Weights of a small mixture-of-experts language model, trained from scratch on English Wikipedia: vocabulary 6479, 6 picks a token.
Below are experts of layer 7 (counted from 0) of a mixture-of-experts language model. Rows are named up (a neuron's input weights, with its number) and show model dimensions 0-39. Each number is 500 + 50 x the weight over its row's rms, rounded and kept within 0 to 999. Numbers have three digits each.
Before each expert's rows: a language model's description of what the expert responds to. This comes from a sample of Wikipedia text that the model never trained on.

# expert 26
Description: Tokens just after an article title line, like "(" and birth years 18/19, "born" or "American", in short descriptors such as English cricketer (born 2004).
up0:528539627524506516478592533612512497448610562527444515513482414538470429516501535567578484507549480547442510540440601501
up1:506431422477512520564526528498560527559457534459516436511573537532533583618410518482599443540554431406587493467560512570
up2:529535499420508509485489502603539514575429565523472469450532495469535557473394589498424604496517486492439522515530552545
up3:542508563535409485495563512490563466508506569452544426554535469456478484539464481449483513516442503443444488598508481546
up4:539407476544537553436537553528457494527420552456467486473425479530504543486459480588461407539559461493538455625485521483

# expert 50
Description: Spaces and century pieces 19 or 20 starting years after a month name or In, such as December 1894, In 2014, During.
up0:525565458378501536556466499485489472435526594453468505535542523486465502553566495540533469550409555512526487483547525459
up1:480528434441504412490545587581549441542526503419495567466529497517569481464460539549556508565422585416616479483475494471
up2:515520612561514577484522479545494517588438568421512467475430408508484511620501439480507497546509412428543537534556488527
up3:464540488491512505542529556537482474379514479509448460417504409419528543445490512574464619455463494537480496542438524530
up4:465498531527505612486576473474586421481493496421465554537542529451458511534443421566501430557422524567524528383494522511

# expert 47
Description: Standalone numbers in table cells and stats, such as player ages, goals, vote counts and prices, like 28, 43,646, 15,000.
up0:439479533474551532501553474478380507463496454464559508543462517504430428530473513560526582508535494495540490492466418517
up1:399498467414515541436530397529440473477505439491434502500510486500522468469486530447468520382550473518424507576490528528
up2:493430495522619506497474511534455546530446513570503470474567562567437527488473588518516530484459451485435484563561485565
up3:512514567423481514461440512475349517522522477398468402433493533435470475627473561504576520451499449573460478538460485595
up4:585463501558544393517506433494524508472518501528454503537431520455530460583600470525486485472477453516519401616567526480

# expert 42
Description: Pieces right after an initial letter or fragment, such as H-ast-ings, B-ast-orf, R-aces, Af-on-so, often in non-English names and old-text discussions.
up0:496398476472581581501520454486495410572613474445578604498536572533550591488527478593566511548471474498558443550572430520
up1:431481523511451458513482403578455404495502513495494465518501535505477491473523530512450522528534478583418522600523506464
up2:496405447423450515518462429444592385502502610480497530444481569520567433492519470528544533524539513552582514558511439505
up3:579441450428552561482483449532532417509439514534584480500555531510495481561533499485527472498481432431500496479467512482
up4:450496413490580568437521531540537513565520513458434506500457488572491489532423486461447513516537444499619542555515399467

# expert 36
Description: Word pieces inside people's first names and surnames, often foreign, in sports results and biographies, e.g. Wojci-ech, From-m-elt, Lam-ine, -ović.
up0:465483490474490566505488437524494412501491511445499406549467517500483518639494472485418419480516520466437463356423431522
up1:623657559513549520499533485487521708413556444426542561448430522493565530445444534456552507498484446461553441445556437508
up2:560455436455448463534548520473454550521456445554555509491428558539585494504414476460509514550471524467521526444425587457
up3:525528493488478479540416503468460447456516533577548491538571509493591556490570547461402453444508481412505453468415474455
up4:539499458488461550355611451500559525573522464483557502536459543483587543537498566509530471474428492455487507476429461470

# expert 22
Description: Inner and final word pieces like ed, g, ent, leg, especially aged, transgender, consent, delegation; also pipes in sports statistic tables.
up0:543449495446470519500439504437544410552501430481532470507458528494555514386549469545505493576516526436459491519432553472
up1:476574537385503469571537456533490414532452587517570568496518483533548532535550485603553418568510540572495408460507550630
up2:520551553420463539536455492558475484510543501482546455445463507578530581534510628501545424523525531547555428467561573595
up3:536502516439562626458521484494475498476405514517486509496641542486522451603566543462488457564521486513486532519509526507
up4:495485431547604488561571455560477449539378528441549522441522532554504444521520466466524484526454515431444512458484459528

# expert 18
Description: Mainly "and", also or, from, to, until, through, between, linking two nouns or ranges, as in "between 7 a.m. and 9 a.m.".
up0:509463502502553443500472468503466563512427525371519552563444486561463464509434548557560509446517468486542482431463526507
up1:478465529414524570464481579566472453516497560529555526481610429551470624608446517601467499446468453572520479582487527543
up2:507544664430500515509400502501511419526428546493462527485537506465465548526562523480475485497585543553433455512473544550
up3:368533541509467567599498493485549462512441475543461551534570570596456496421614410501475507382505498427540438446513568516
up4:512501454568376500495468518473462528474454537576485411548379512449559560562396482385421542448504567502458494402451508505

# expert 9
Description: Inner word pieces after a capital letter in place names and titles, such as B-ed-ford, Tr-ack listing, B-rom-ley, plus past-tense endings like divided.
up0:546455454531458523524573497547470421610509522529532549580434516504486521547413458419473470519497379531520569522528408536
up1:557477600440510425513508454456507520457481554466505498498513517481431471470491516468476517543473494481539456542501535499
up2:458529570466437605516485383548553434553480527568556489492546422541545416479503511482547431541571529450533514429448546581
up3:432491527553456512542483495526501465443519465517554457454582526689517493651446451536489425505504431502430504540517448502
up4:519576455475493452464489621543528416538505509524571554527532568509470482646458588510508527531512368569509525451481505554

# expert 20
Description: Closing == marks and line breaks ending Wikipedia section headings like See also, Twin towns, Sources, plus paragraph-ending periods.
up0:480492500526526371482549453461491484507488546564531492464534482513487491570441443539494422557536457498604400552568476496
up1:554450383546542606517507485484530431514492542466446531559521494643447520552503509534527446567534454494476431521468460549
up2:453474568483538531537460597490533437537575458526594547526385434477557508502556503505589450454499513534563568638581464615
up3:428470343486491548558557511432516455585522481519504488452439554532540554456473530475576553567500460440488421562480517521
up4:550511473543435603524483496500490390526458485505463449535551490531506477504442489560462498468484384583370525521518421457

# expert 58
Description: Month names in climate tables, See also, paragraph-initial On or After, year digits in citations, coordinates and asteroid tables.
up0:500554429475467557506537568524555441574525527584567556503422567439491472453543538488473549510547491606495465591478529556
up1:436497522542522502480463565419524441485473462622579552469547554470448493563530471484500377510518489540439484524535432492
up2:420483565501482571515496397516484533491452495526551555461490517495541587478459549498512464548534540520470532565555499556
up3:432556525392500500539433505445521390492590525452528618478486541502428494487463392563470483559505548516615427510429424592
up4:552495544470482504485551494491468530546448492502511556384462521488528549491552436490492540476490500469556513455434489539

# expert 45
Description: Commas and the conjunction and joining clauses or list items in running prose, also or, while, but, dashes.
up0:543456474489425476587526485447490618495530609527429488551496527560488482414443531485511531494487492528465413509493489435
up1:432474477433466538595412531544491478479446440451517462546421631478438553548496403604500566476548473489489488523508529628
up2:453483463545521471455519535443562489550555494429574572469499545544556490365477507506442538602463542564487492537600499553
up3:513469484431531539590564638490506463504475479387569472559466443524529514441526465523524542492472461510496488544481445567
up4:424494511604616482461511488527516566471491518522523450477497505443401482571612465577513430514485484472507520550540421464

# expert 49
Description: Wikipedia section headings like History, Early life, Plot, Reception, plus review wording like positive or mixed reviews.
up0:420475463505482449619504489425589461473424521466531485480493602444509499474614517467504494478465482446453513545545446550
up1:466527485481533461542497488522521426534531537507520512605430564497545553501570485453532487529361518468424542481455479428
up2:509534419522540531436472558525445591494534540514505406532490536550497567457618469435591498535541510556579483518426533462
up3:463476442454421500488442466441516450540528631514608510562446585415535519519467522435550466554443548414546480528529516483
up4:440515551396404537456486531506503447384505490542491552497461559460457471493464529406510494414482442521566438427518578522

# expert 56
Description: Inner pieces of proper names and words in tables and prose, like S-ant-iago, P-ont-iac, C-B, and nouns after a verb.
up0:510572439458514488529485450565543455468568455454518527514494411492456454574483567521617521498443531543604507537540485554
up1:480501344567477486497548529490507496366546557508443465456495519493560527437527484518492490485540454465608493571622459445
up2:550519484588521484467550479509567423532480487496547516458544503538501557444523515550538511491399461514518458538562510444
up3:528420482488513604470503502584570490481475580510488548445500519571499513562561512486469606523434468570546468613593513536
up4:528436448503448552482542454564544464505520539514488528408553473550580501509528532478453498526457455538515527525379539448

# expert 8
Description: Opening letters or stems of longer abstract nouns after of, and or the, like inf-rastructure, re-actions, p-iety, bene-fits.
up0:495487376421549514522581490438478534549407511559580470546454449499537483418498478502478490549438503456546502475481558451
up1:560548511528413481519513495552486521513606511496497544605513547431496511543487510396402479506355457508573585407541510544
up2:523542515682437454645486489501434456523538554514445513448557420540500554495470451480473447518493536523458432540498472488
up3:525440439487471493477541614527457592457521459503551466470539605548520542569488423537436535583490549454478509523513508486
up4:457574462535506517477478594461488515599454466534428442436441484469511455534555495492590504515489501497549539498499499486

# expert 54
Description: Nouns after "the" or "his" that take an "of" complement: father, brother, son, member, chief, body, leader, population.
up0:553432483516515563505533443472508547538513478624564563439575499439464619436502469465544507485533465491470459477592500515
up1:476517445512490487478573538482502464495548481471433504611554617492500587577458542568475555484551433523495541525552509613
up2:483416417527543576520497403431518490422440526502520556484545519519475564559423475566593448504575465441514491546479548569
up3:427418423522563546494472481548532413496422469598584528446481599517495512486494492504523505582556488505592481497518490522
up4:518541543451573501506473479550529453387497584467531458465575506521540603583513420542458451518496494416477407563496476527

# expert 48
Description: Words after "was", "is" or "as" naming a role or membership in biographies, such as part of, member, President, director, appointed.
up0:480473530533508478526527534515540486484494427464535507546516466532505553549494445548571421491434557593527415521509560399
up1:471503521510530482546554449522483537522425515482485543400608519591502544557532532454484448516555478471442596455479575573
up2:544470533490512552540492503408521433450523543547572532544490583518457559604541501580536514542488535532439575456554521546
up3:478476477433546577566513568520441473491451532478459470487519510527527517532509490537607429548591465565571534567481527454
up4:488514455506458457445614497448463422499571564469461487524484583472499490512488440612437559535434394513483472481533512593

# expert 19
Description: Section heading words between == marks and table header cells in sports and election articles, such as Career, Awards and, Notes, Votes.
up0:490514563473533492473531596493463419596517546412609494489522398493511548510612502542562440473558469484533508455458524505
up1:533539519479489586586490465465579434592458474580583469456485533388442416553420470419555387493454461539520540519583543561
up2:457511533482521498385505470571502482465526557521477497545468507547480462531547468543457554422505421487558612473498517570
up3:445465514479555491557454385475536499474531604496530472491590476599480485423471466539562514522479492478468488481490459500
up4:554445501545572480513481518472484526423576518502482496441489429508486448497450486581529434519591483488570498538405454530

# expert 43
Description: First token of a cell in pipe tables, such as W in game results, names, scores, and the pipes separating cells.
up0:496473574453501493529457530481523437397581621507523512399566448459476573584503417524436448499472589500498488494501489559
up1:552472584528468522547462356483449477480519518562545500503484515550489441512547415491446458498464497487541542529474545452
up2:508500416500598513539518429511527508563605524565490449453495470571528520541466579589459545528477440507558476553458438506
up3:482495378554453583530511490484539476550516551432568480452521519423446401493480481516473485493511467570589439578527439490
up4:536590536509474520477472482510535455525520561473492509420573486524565511540490499490487508521467442454495429494556501588

# expert 35
Description: Middle and end pieces of non-English words in Latin species names, French, German and other foreign titles, such as ensis, inem, de.
up0:536465383430455499479418520451552483485410449515588476485460543398588482510503547511587568524535464427441542557461533484
up1:529564500498537527528444444521462416473488554463513534529550550457531485444455512445537471440554426523574520564503531503
up2:492429427471553469493486469579542449520596570408494539456484543605463512382464439430469530547487466546409447521470545577
up3:515528589432506510497512476459513496443518548531595504422493585500498517465571566477629440580485527398542556540479530483
up4:504571526399436522492527556404426402501520568461537494590536545483505512565528456492460609548489487497530498500515408589

# expert 34
Description: First letters of Latin genus or species names in taxonomy articles and headers, such as D-yemus, C-ristulosia, St-rophopteryx, plus Genus, Species labels.
up0:467468467525574501424540408405511444512497521474490497519548479497534522572431567498564473558452503475568458460469441506
up1:410554548546461536488474570423549460582514461466499474514475511469454454552500459490512564421541457505499516494402513516
up2:485481498372434555314466521515522474510534502546488477464536410565533522441559507551464416542378418504489578574509454481
up3:488450603474483557505536462619430519552449542579563468476561506490504471531525494515525532440512512385480557523533532517
up4:547439489517555470488537505521534543508493543600503559512569452535494518573522544536534566553477509393550522511671479515

# expert 4
Description: Opening consonant pieces of split common words, often mid-compound, such as witch-c-raft, punch-c-ard, comm-ittee, story-l-ines, tr-ains.
up0:459492601494506494499506564550474503579540505467531377525440553543505478576472501543472491487573430521502524509434453582
up1:477494529536569440494453540534465513492484550546486526428425558545522531433589515459481502408545574512448486596440491540
up2:453522490427472498526469554489466445480479364527524481468529577442605467549520509504526472565492501470572504518507451506
up3:538494539572512489555552570500432500489521441539495495408532591460512537442613516572474443513485547505511506486533589471
up4:482459440579502539553512477558407425539471438538485610527460509548563440516501511448559537467490433414486497470503589533